Weights of a small mixture-of-experts language model, trained from scratch on English Wikipedia: 8246 steps.
Below are experts of layer 2 (counted from 0) of a mixture-of-experts language model. Rows are named router (the router's row for the expert), down (a neuron's output weights, with its number) and show model dimensions 192-287. Each number is 128 + 32 x the weight over its row's rms, rounded and kept within 0 to 255.
After each expert's rows: a language model's description of what the expert responds to. This comes from a sample of Wikipedia text that the model never trained on.

# expert 24
router [153 103  63  83 110 198 126 134  77 129 124 144 146 130 158 138 197  37 168 129 189 139  62 179 107 170 163 129  87  90 141 123 106 175 144 131 138 126 120 142 142 165 123 156 111 127 154 150 132 157 166 168 153 112  97 201 132  78 170 129 110 117 132 133 215 172 115  94 134  94  87 146 127 101 124 202 118 162 146  95 144 151 146 112  76 139 161 115 179 115 165  86  84  99 135 148]
down10 [ 54  89 104 143 111  73 184  97 107 130 137 133 141 100 132 107 122 190  66 125 149  37  99 116 114 139 104 172 169 159  89 107 151 105 136 101 114 122  95 190 119 159 119 122 158 104  80 108  86 126 161  94 160 123 132 162 128  73 137  95 140 133 106 182 134 107 146 169  87 127 156 125 164 131  67  22  87 112 121  60 118  93 127 148  80 108  85 131 131 156 133 162  95 122 134 126]
What it handles: Ordinal suffixes and words like 11th, 221st, second, third, eleventh, First, Best, for rankings, finishes and centuries.

# expert 23
router [ 89 130  76  80 120 185 118 135 103 114 122 146 154  85 141 103  93  80  71 138 143 166  88 167 145 148 112 163 131  66 138 121  99 184 152 115 123 145 125 193 167 198 113  72 165 131 131  85 110 148 158 142  97 124  76  90 132  72 228 149 116 104 113  91 154 143 126  88 114  91  94 129 182 105 158 208 105 109 126  93 114 166 172 199 102 133 129 126 134 133 138 141 105 112  78  61]
down0 [ 91  64 165  73 123 127 132 165 141 122 109 149 115  82 139 112 151 161 132 150 139 101 136 100 116 155 132 147 166 127 162 141 196 170 120 113 187 114 108 193  96 151  74  80 137 113 155  92 136 116 132 124 156  80 107 149  96 110 132  98 151 115 103 120 195 107 105 159 196 102 129 151 159 117 158 126 167 124  94 152  94 146 150 109 182  93 106 122  93 132  70  75  63 126  96 143]
What it handles: Comparative and contrast words like same, different, similar, another, while, however, lower, better, plus LaTeX braces in math.

# expert 41
router [101 114  63 126 113 152  99 151 102 145 140 170 125 132 125 133 205  72 149 133 144 154 104 171 181 197  93 116 122 145 132 130  82 179 149 161 153 188 131 151 174 106 128 143 140 112  94 143 117 141 119 150 126 168  90 157 143  72  99 179 103  77 107  90 139 192 140 112 120 138 153 105 100 163 137 207 159 139 143  72 121 138 139 152  77 160 128 114 130 130 146 158 136  99  80 111]
down0 [133 159 116 130 170 193  81 124 134 153 167 157 115 113 128 114 174 157 138 105 129 111  61 126 123 197 144 180  78 113 127 130 165 108 177 113 160 198 129 125 141 146 165 115  93 143  77 111 108 122 138 118 124  94 187 144 156 100 141 208  79  99  92 130 167 112 145 133 178 153 151  94 124 120 140 116 102 106 156 104 125 181 142 162 122  63 132 130 147 132 120 159 151 116 115 107]
What it handles: The relative pronoun which after a comma, closing parentheses, digits within table numbers, and totals such as Total, lost.

# expert 6
router [173 122 106  69  97 171 125 140  58 148 159  86 136 105 133 118  89  86  54 118 135 199 122 121 146 182 115 129  92  80 150 122 122 168 176 171 141 126 112 172 169 106 120  97 184 145 158 115 161 134 121 184  97 114 113 119  93  55 213  99 134 115 121 109 175 204 132 114 139 122 115 155 176 120 148 175 117 118  88 101 121 148 120 127  69 190 156 113 118 144 108  94 128 157  72  74]
down0 [ 78  89 147 130 131  99 117 156  97 134  95  78 131  98 148 139 106  82 159 170 105 102 203 178 137 153 167 117  85 132 174 168 130 164  93 112 183 108 150 127 158 152 156 140  97 137 100  96 155  83 142 147 114 114 148 130 172 112 153 114  61  68  78 150  80 141 123 162  85 151 130 158 134 119  94 146 117 114 118 153 139 172  80 177 119 159 131 175 151 120 166 124  96  86 114 125]
What it handles: Nouns like single, album, song, band before a quoted title, plus closing "). " after years in bibliography entries.

# expert 45
router [135 144 122 154 124 199 109 130 113 108  92 104 153  97 183 104  98 115  45 120 138 145  78 165 138 193  94 131  80 113 194 131 140 160 142 155 129 159 126 115 156 201 118 117 123 131 153 126 120 109 149 113 116 161  71 161 139  79 105 148 111  66  68 129 145 110  83 136 129  83  87  98 125 127  98 154 107 164  86  82 150 147 140 168 114 135 163 106 174 136 149 152 126  91  72  96]
down0 [153 181 161 135 108 108  96 153 103 148 127  77 164 151 180 125 100  89 116 121 110  81 135 189  99 132  88 150 120 114 110 120  86 125  95 130 114 122 117 108 125 149 147 195  84 152 140  76 189 145 104  85 130 131 161 112 113 149 141 104 108  81  84 124 108 145  75  61 155 109 152 126  98 119 165 116 143 162 177 145 111 101 154 180 122 121 165 194 147  99 114 129  75 140 136 161]
What it handles: Forms of be such as was, were, be, been after a subject, plus capital letters, equals signs, and subscript markers in formulas.

# expert 26
router [134 138 140 134 108 115 112 163 125 145 152 140 142  93 162 110 112  86 137 136 134 150 104 152 132 116 124 114  85 196 163 149 103 176 133 126 107 165 126 164 150 141 154 127 116  95 148 112 164 159 103 132  89  93 107 105 123 163 126  96 106 139  96 137 135 118  96 119 148 117 163 149 147 115 121 116 128  97 189  86 123 107 133 182 107 116 147  97 118 130 137 143 148 118 127  90]
down0 [ 86  97 156 168  89 152 133  84 146 133  85 118 118 122 172 121 110 119 112 151  74 181 130 129 148 171  98 100  86 124 127 147 105 156 147 113 178 138 152 121 115 135 152 103  91  85 121 128 102 152  98 141 115 151 146 174 122  91 159 116 131  75 119 130 145 155  80 219 101 110 116 149 136 126 169 123 133 164 131 129 175 134 109 145 128 110 109 120 120 113 111  93 103 162 165 111]
What it handles: The opening pipe of a wiki table row after a line break, plus nationality and scope adjectives such as Russian, International, World, national.

# expert 9
router [132 145 129  82 110 169 138 161  60 134 110 148 120 123 185 149 101 100 116 106  93 159 115 147 153 133 103 121  99 195 150 169 141 131 137 134 151 154 164 219 143 170 125 122 122 130 138 128 122 161 138 135  90 177 111  82 123  93 157 102  80  81  79 145 116 152  95 128 115 154 137 123 110 141 114 148 116 148 124 100 181 172  75 135  67  94 112 124 161 138 130 154  82 128 115  51]
down0 [154 141 129 116 185 167 128 121 121  79 177 128 156  85 123 109 118 137 108 129 179 118  88 155 176 128  47 131 116 102  70  61  84 145  85  50 110  96 106  91 123 172  93 148 162 124 139 164 157 126 103 174 119 122  99 124 142 169  46 108  71 143 105 137 135 114 110 164 120 150 133 167 157 107 109 124 101 117 183 141 117 184 210 152  54 161 167 143 150 104 163 186 115 160 178 126]
What it handles: First pieces of names and words after the, to, of, such as New, Al, Bl, pent, plus forms of sell.

# expert 60
router [100 119  87 136  93 125 119 168  98 118 121 109 113  95 124 123 134  95  53  85  94 194  83 152 155 143 102 100  74 202 108  93  75 160 147  77 123 153 126 104 167 164 150 139 150  84 151 139 161 144 153 155 102 167 107  83  81 119 171 124 110 107 104 114 163 127 107 121 144 151 173 120 132 134  82 150 108  86 126 115 127 134 122 171  86 128 132  92 187 148 118 134 121 135 126  88]
down0 [151  94 104 108 186 166 103 158 131 101 118 153 173  77 107 156 114 128  75 121 113 146 135 154  87 122 132 158 106  92 163 103 151 156 116 120 171 146  94  46 129 109  91 135 139 135 121 123 130 113 145  77 156 160 146 151  91 132 134 131 183 120 120 124 110 186 152 175 104 190 164 136 157 103 141 133 114 143 170 168  98  92 165 111 185 106 145 201 154  91 127 165 140  93 116 162]
What it handles: Colons after infobox fields like Children:, Deity:, Budget:, plus "for" in "run for", "the", and election-table pipes and names.

# expert 7
router [154  95  95 119  94 127 136 153  63 180 119 173 134 137 124 150 113 118  87  82 151 145  85 141 109 137 104 114  81 141 155 134 107 175 169 113 153  90  79  96 111 151 104  89 118  86 186  87 108 140 129 142 133  85 112 192 135  87 109  81  93  70 100 141 160 179 116 190 106 126  95 138 183 151 134  97  86  88 143  94 105 161 147 120 124 187 122  58 113 189 183 107 112 142 130 120]
down0 [121  84 133 128 132 181 111  71 153 132 117 152 127 129 154  84  87 172 137  83  65 157 109 198 131 182  88 111 148  93 109 114 167 143 127  65 105 118  97 181 136 138 182 159 137 131 146 158 106 105 153 194 178  99 138 123 112 143 166 128 103 196 129 125 126 127 144  95 106 158  72 125 105 102 120 127 111 145  91 106 146  96  98  83 158  85  91 143 113 107 119 131 169 160 167 122]
What it handles: Commas, spaces, digits and header words in tables, census sentences, sports results and coordinates, e.g. "census of 2000, there", "Peak position", "Years".

# expert 49
router [116  98 113  92 115  95 126 162  88 155 135 139 135 113 110 103 139  60 178 124 140 139  96 129 164 110 116 100 126 177 123  77  68 179 153 179 174 179 105 105 193 179 132 138 131 142 116  99 165 130 103 165 124 113  86 136 140  97 198 126  91  76  86 125 188 108 142 127 116 120 120 168 160 114  96 179 161 140  95  82  85 116 148 131  78 139 150 107 136 140 117 112 139 129  89  54]
down0 [128  63 154 140 155 128 156 103 108 123  81 161 100 158  87 119 138 103 119 122 143  76 141 141 132  56  94 161 165 133 149 162 131 101  57  81  79 137 180 129  91 148 100 152 116  99 154 139 153 151 163  65 181 108 143 113 170  59 113 174  95 118 113 171 118 115 181 119 153 124  81 213 110 157 157 122 167 153 116  87 122 113 164 185 155 109  92 118 142 141  99  97 118 104  98 130]
What it handles: Closing parentheses and brackets, "notably" in "most notably", the "e" of "i.e.", and fragments in titles or coordinates.

# expert 58
router [110 155 128  73 186 155 125 152  88 146 136 141 113 116 146  98 188  79 132 130 126 151  71 120 112 130 102 208  90 164 159 184  99 204 152  98 132 120 136 175 158 114 158 131 161 164 158 133 151 140 127 131 155 137  76 105 140 107  58 147 117  84  88 137 147 120  99 116  92 164 136  80 137 116 110 174  77 101 162  93  98 117 125 111  67 119 101 159 115 189 168 117 154 137  97  85]
down0 [ 80 115 146 183  87  67 139 101 119 133 104 123 136  91 138  78 125 134 111 115 137 139 126 155 118 139 115 135 143 175 140 107  92 139 101  90 136  95  81 150  20  91 160 128  92 197  92  96 120 145 110 125 161 109 126 101 117 134  44 172 131 151 107 171  98 133 119  85 168 158 132 150 112 110 113 103 115 157 104 140 171 105 116 139 171  90 171 128  87 150 152 128 167  87  59 115]
What it handles: Opening parentheses and subject pronouns he, she, they starting a clause, plus See in "See also" headings and table digits.

# expert 57
router [ 76 112  88  76  91 159 167 150 104 117 141 154 129  73 154 148 127 133  87  99 123 111  98 177 158 180 154 153  29 116 145 158  79 162 159 117 151 110 125 236 179 205 145 149 135 125 137  94 132 150 162 174 127 114  93  86 141  89 114 137  88  63  69 110 132 155  53 102 141 109 127  87 143 151 140 203 152  87 130 106 131 184 139 160  76 157 163  94 159 141 122 121  88 103  96 103]
down0 [ 77 124 164 219  92 185 129 112 138 162 135  87 163 178 120 147  77 120  95 186 104  52 147 133 191 160 134  85  82 112 142 153 157 167 130 163 127 173  78 129 118 101 115 122 141 112  98 195 121  91 135 131 131 156 117 118 122 189 116  35 178 139 123 147 143 133 167 128 106 149 159 145 142 109  84  97 155 126  76 120 146 172 147 172 118 108  94  64  77  66  94  96 117 132 136  98]
What it handles: Two-digit numbers in latitude and longitude coordinates and tables, the word part followed by of, and modals can and could.

# expert 14
router [161 122  99 152  95 163  84  92 113 137 127 139 100 118 160 132 142  85 130  84 119 134  83 163 105 125 172 138  52 112 186 160 108 161 156 112 123 150 110 145 175 172 137 141 190 161 157 160  93  84 182 185  53 165  88 111  80 104 119 148 105  55  85 125 131 153 132 106 100 139 123 113 146 125 181 129  76  83  87  67 128 102 166 189 119 149 191  96 210 110 162 165 122 111 128 109]
down10 [180 171 169 133  99 135 163  88 121 162 135 177 133  63 148 115 176 126 139  62 113 138  79 137 113  96  89 117 163 111 112 112 139  98 128  76  84 147 128 111 154 129 100  81 149  91 161 195 127  97 145 105 133 150 164  96 143 188  73 134  84 156 150 103 128 127 177  80 116  79 164  87 161 170 102 114 151  75 109 136 120 106 157  88 119 124  90 112 130 104 119 163 174 152 168  91]
What it handles: Opening pieces of longer split words such as re, dis, sub, pre, Includ, assess, typically right after the, a or to.

# expert 51
router [126 100 107  95 127 125 126 169  94  77 136 117 115 114 123 138  82  92 116 123 147 227 104 155 143 150 139 160  64 160 139 115  96 180 134 103 158 166 125 100 187 122 134 175 121 152 159 164 134 129 113 141 118 152  81 106 111  52 162 131  89  70 144 103 138 163  97 143 106 113 175 109 112 140 115 178 157 120 149 104 145 113 103 172  82 147 100  94 149  97 138 161 118  99 111 116]
down0 [102  92  87  64 152 179 138  75  72 124  81 167 129 140 177 144 124 122 125 134 143 101 144 135 205 114  94 102  76 138 193 117  78 146 109 151 138 123 144  89 137 120  85 115 143 135 148 118 154 146 150 133 141  95  37 119 145 138 129 134 119 141 128 148  98 119 136 109 146 120 142 138  89 102 149 148 133 107 133 114 148 149 118 161 101  91 108 158 181 147 187 168 168  86 175 138]
What it handles: The word from after Single by lines, infobox labels like Born and Genus, month names, and bytes of Thai or Burmese script.

# expert 47
router [160 162  67  93  82 156 172 163 119 124 110 138 137  73 175 109  88 112 115 150 144 205  74 182 161 125 153 115 134  98 129 183  67 166 162 151 106 162 121 181 208 157 114 159 147 161 175  98 138 131 183 150 111 144  92  89 156  92 249 124 135 102  93  87 147 136 115 104 114  66 128  99 152 128 160 166  89 112 105 112 124 143 130 162 108 128 141 137 110 139 138 171 121 146 103 153]
down0 [ 95 159 164 164  88 137 140 131 141 132  92  96 150 122 130 115 118 132 118  96  94 162 134 175 164 106 119 129 177 128 126 137 104  80 101 128 108 128 132 109 206 136 131 155 167 181 128  92  68 120 146  86 166 136 142 123 162 129 127 107 165 137 118 144  95 118 132 161 159 170 129 187 106  85  81 166 149 109 135 167 109 150 110  82 156 166  81 133 185 107 134 124 189 139 114 152]
What it handles: Single capital letters starting names, abbreviations or binomial genera, like T., K, S, M15, plus "seen" after has.

# expert 38
router [168 113  99  95 125 157 125 175  94 100 127 136 132 131 151 168  79  66 101 142 153 171  93 152  93 128  55 122  95 187 188 107  99 154 118 160 153 121 113 189 159 173 138  94  97 119 174  73 141 106 187 136  89 152  75 108 142  77 103  97  97 107  38 142 162 149  85 118  77 146 106 141 124 125 114 142 125 108 114 122 129 131 104 113 120 142 118 136 167 149 167 151 154 154 139 141]
down0 [112 162 109  96  98 153 110  87 136  89 135 205  90 122 177 134 118 129 162 167  93 159 145 124 117 209 144 136 111 119  85 135 146 163 159 150 165 144 133 125 142  94 130 126  82 138 123 106 134  61 108 166 152 159  54  87 146  62 149 125  85  71 178 116 170 112 168 100  94 169 139 135 129 142 113 110 122 182 111 110 151 134 111 132 128 122 152 127 132 128 170 123 151 120 148 158]
What it handles: Standalone numbers in table cells and counts like 10, 180, 000, plus comparatives and directions such as longer, west, high.

# expert 35
router [140 106 134 112 122 205 115 147  56 106  86 149 153  41 153 114 144 127 138  95 196 109 117 140  82 161 111 101  54 131 108 143 131 130 124 101 109 153 156 109 145 100 169 110 162 112 154  98 113 132 178 117 163 132 111 117 155 112 166 137  47  78  93 104 147 125  85 173  79 148 124 160 158 149 136 173 162 154 171 105 145 106 161 119 124 145  76  54 126 115 120  77 129 175 100 100]
down0 [123 140 212 168 100 115 136 109 161 138 138 151 148  94  98  95 167 103 150  56 150 100 138 107 161 114  78 110 101  87 128 170 133  85 106  92 162 168 158  79 146 153 175 123  89 121 182 122 172 137 131 104 136 117 161 109 102 164 164 153 140 106 164 146 124 174  88 122 157 133 145 102 150 117 153 111 151 108  59  97 104 139 157 103 143  98 186 104 112 119 132 134 181  86 108 119]
What it handles: Verbs and labels in election and sports biographies such as defeated, won, represented, Born, Preceded, Succeeded, team, votes.

# expert 3
router [158 184  68  88 120 155 122 176  84 123 135  95 150 106 123 136 128  84 107 133  91 197  87 146 119 132  74 147 127 133 164 148 103 171 117 154 146 134 116 159 194 214 136 140 106 140 168  87 126 176 160 119 120 173 137 102 138  59 156 136  82  93 105 146 173 177  78  75 143 146 101 162 127  96 158 137 113 115 108  95 108 131 134 158  86 125 140 114 140 159 129 129  99 105 118  94]
down0 [118 123 141 153 164 165  80 149 143 106 142 136  69 147 115 119 106  63 135 120 154  67 108 136 164 138  85 110  49 128  87 115 169 103 102 115 102 170 129 141 126 136 126 127  44 132 125  99 129  70  93  82 100 101 124 194 141 101  81 193 190 125 152 180 137 113  93 155 153 113 131 165 110 113 156 136 141 206 173 141 143 122 182 106 178 129 135 121 148 119 127 181  99 163 141 140]
What it handles: Periods ending sentences, plural or suffix endings like -s, -os, -ers, and words like States, University, and colons after infobox field names.

# expert 10
router [111 127 107 135 138 131 149 130 136 134 141 155 133  98 135 120 168  49 154  98 144 206  58 153 110 164  96 104  68 140 122 155  90 153 148 133 101 147 117 109 170 147 170 165 152 134 133 101 125 157 144 167  89 142 124 120 159  94 133 114  84  79 144 114 150 144 109 113 118 136 138 109 152 138  91 183 112  83 109 130 155 107  77 137 131 174 136 108 157 132 100 123 149  89 111 143]
down0 [118 164  89 136 140  68  86  52  89 117 123  91 171  73 123 102 158  91 102 124 140 171 113 151  79  79 133 160 168 118 121 137 120 172  85 141 182 123 125 138  58 135 102 200 160 141 126  62  99 136 141  82  35 110  71 137 116 112 134 115 157 110  58  94  77 131  96 183 114 146 140 123  50 146 169 118  91  81 127 139 129 165 127  93 151 113  82  70 134 134 141 138 129 146 154 157]
What it handles: Closing parentheses ending an aside or unit conversion, as in (2022) or (460 m); also capitalized pieces of surnames and foreign names like B-uma, Mc-Cab-e.

# expert 18
router [199 112  74 109 119 174 142 182  93 137 155 125 139 116 156 125 149  71 112 104 148 176  94 121 119 119 131 137  48 168 183 114  91 178 170 143 147 153 153 178 142 150 139 130 117 193 172  84 145 131 100 155 118 107  68 152 165 130 210 128  24  56 124 138 153 130  89  96 118  89  99 138 166  79  69 179 122 117 115  64  90 115 103 111  63 113 159 138 139 125 141 133 100  99  66 108]
down10 [ 90 155 107 141 140 170 122 155 141 123 118 155 137  75  79 113  83 101 145 222 138 186 113 176  48 103 102 101  87  92 125 127  83 154 179 105  63 110 134 126 118 129 156 116 145 165 139  66 136  96 175 179 141  95 101 154 121 108  70 187 154 133 110 125 150 115  97 138 151 147 151 188  96 108 165 141  67 109 132 100 115 127 132  79 136  56 121 142 167 149  67 149 136 126 108 103]
What it handles: Verbs and adverbs right after is/was/it, such as became, now, then, mostly, previously, in "what was then" or "is now known".

# expert 8
router [ 86 139  74 116  73 109 170 129 117 173 135 140 139 121 167 144 106 147 111  99  56 143  46 146 161 140 108 140 108 153 164 108  71 111 157 115 127 129 120  73 114 158 152 220 121 135 124 131 106 101 137 159 146 103 131 106 108 122  91 102 107 107  99  98 128 114 103  91 124  85  73 149 148 116 100 146 157 165 133  84 182 130 104 110 109 138 130 145 142 129  95 181 113  72 123 130]
down0 [ 77  81  87 107 166  65 105  99 158  78  71 118 155 103 103  93 126 154 111  97 111 117 103 133 149 119 120 134 144 140  91 109 141 110  69 131 141 168 111 121  60 161  77 135 111 127 131 181 133  90 151 143 134 146 185 128 185 104 138 131 162 157 180 166 146 115 169 183 164 143 104 106 121  66 171 173 116 141  97 127  96 141 122  99 106  54 157 147 161 164 143 110  97 140 149 172]
What it handles: Quantifiers and superlatives like first, most, largest, worst in sports records and league seasons, plus score dashes and table cells.

# expert 46
router [103 149 120 126 136 134 199 174  83 125 164  93 120 149 162 105 125  91 127  87 111 166  85 189  99 199 129 203 127 129 146  86 125 165 160 166 158 151 171 120 193 166 113 139 161 120 117 109 129  99 167 171  76 119 147 139  63 100  89 122 136  63 126 127 109 141 167 123 112 107 144  83 156 149 105 157 118 170 148 105 188 146 128 123  90 129 182 140 108 142 141 181 104  67 113 165]
down0 [118 142 121 108  78  74  53 147 135 132 142 131 161 192 185 162 139 125  61 174 110 123 107 122 157 224  71 135 118 128 166 142 147 159 117  98 130 135 158 148 110 142 116 170 121 162 137 144 153  79 120 185 110 149 168 113 127 128 154 170 122 149 127 107 104  70 131 164 138  72 120 199 188 116 112 116 158  82 162  77 137 131 119 195 144 110  82 131 184 101 122 163  71  97  87 130]
What it handles: Apostrophes in names like O'Shea and quote marks, prime symbols in coordinates, and "with" after verbs like met or ended.

# expert 34
router [115 172 176 102  79 112 113 122 145  49 148 131  96 153 112  79 144  68 130 169 171 163 105 101 158 144 138 168  93 118 119 156  96 173 136 104 184  68 125 171 166 155 172 169 106 111  85 144 101 168  83 136 137 124  82 122 122 126 112 122  67 108 119  83 140 144  94  95 151 114 123 222 126 158 163 131 124 113  96  69 128  87 152 182 101 138 113  85 163 105 111 145 171 156 109 125]
down0 [168 103 129 107 124 127 162  87 117 125  84 138 127 164 105 116 160  94  64 151 134 100 142 111 104 130 150 247 117 156 145 128 127 188 133 182 171  83 188 141 129  73 123 132 114 179  50  81 159 183 125 116  98 104 161 144 138  97  92 180 154  92 102  61 144 128 132 126 129 117 186  88 103 173 107 183  96 144  90 172  76 136 139 141 115 125 120 132 129 119 169 130 128  94  85 176]
What it handles: General nouns right after a or the, usually before "of" or "in": number, variety, town, team, city, area.

# expert 43
router [193 116 119 129  99 158 117 132  83 120 165 167 175  93 167 138 158 117 131 117 114 160  82 215 143 184 142 126 120 188 170  88  81 146 124 163 175 129 102 139 136  98 101  90 167 175 151 136 174 146  97 169  84 114  39 127  73 166 112 129 123 117 152 114 181 135  88 105 103 131 150 113 180 137 103 130 110 142 117 106 138 143 111 176  99 114 128 110 128 173 109 110 111 130  58 122]
down1 [ 94  71 105  92  93 101 132  93 173 165 110 102 154  75 127 124 124 130 188 111  94  82  69 159 127 108 112 115 112 103  64 158 109 116 157 112 151 125 110 109 159 117 142 100 137 103 165 144 141  95 120 190 163 102  91 144 138 177 111 174 134 161 225 166 122 116 151 138 158 129 175 117 178  96 128 180 202 179 126 135  99 154 106 138 162 123 121 147  88 112 184 147 132 158 148 135]
What it handles: Past participles and action verbs right after was/is/were, such as "started", "named", "placed", "released", "located", "built".

# expert 25
router [187 175  96 131 124 143  81 163 107 154 151 141 147 115 132  85 139  91 134  77 132 196 105 133  52 163  99 140 110 145 174 108  97 200 111 131 119 141 144 175 119 141 124 194 158 132 150 106  94 154 164 142 108 110 148 143 175 114  96 114  99  74 105 139 100 130 103 134  79 110 145 156 187 145 106 170 148 122 128 116 138 166 189 194 105 131 105 112 161 174 142 143  96 128  94  97]
down0 [116 155 143 156 133 105 144 108 116  77 186 175 128  90  72 154 159 142 181 148 121 120 148 114 110 106 106 144  74 141  98 169 126 127 141 130 164 129 133 106 107 103  96 137 105  81 149  95 147 124 124 154 161  49 143 118 124 117 148 172 128 105 125  92  91 165 140 172 103 117 184 165 143 158 144 179 139 125  77 111 109  95 166 152 139 113  93 152 141 124 102 122  98  74 189  84]
What it handles: "other" after "and" or "the" ("and other features", "on the other hand"), plus semicolons, colons and country names in table or infobox fields.

# expert 20
router [141 102  99 167 106 216 112 134 114 131  97  87 112  55 148 154 147  76 105  98 161 181  79 174 131  98  88 117 121 149 107 154 146 155 139 151  90 125 128 188 195 176 116 147 141 117 139 109 116 130  98 115  42 140  87 110 189 143 154 129  82 103  72 145 140 171 100 123 144  97  97 149 120 127 110 141 167 153 143 129 120 119 132 169  62 172 148  82 173  91 140 140 145  86 126  74]
down0 [150 125 107 184 112 134 143 117 140  92 107  97 128 108 131 103  79  92  85 190 135  82 161  92 110 163 149 110 191 151 132 123 159 167  90 146 158  81  91 108 135 125 129 128 138 138 114 151 123 149 133 125 131 171  86 138  85  76 162 156 150 144  94 158  87 131 153 112 128 139 131 103 123 131 181 140 113 153 158 154 148 111 117 140 168 130 142 112 142 143 149 179 156 132 153 130]
What it handles: Prepositions and possessives after a verb, like into, over, in, out, his, her, as in drove refugees into, took over.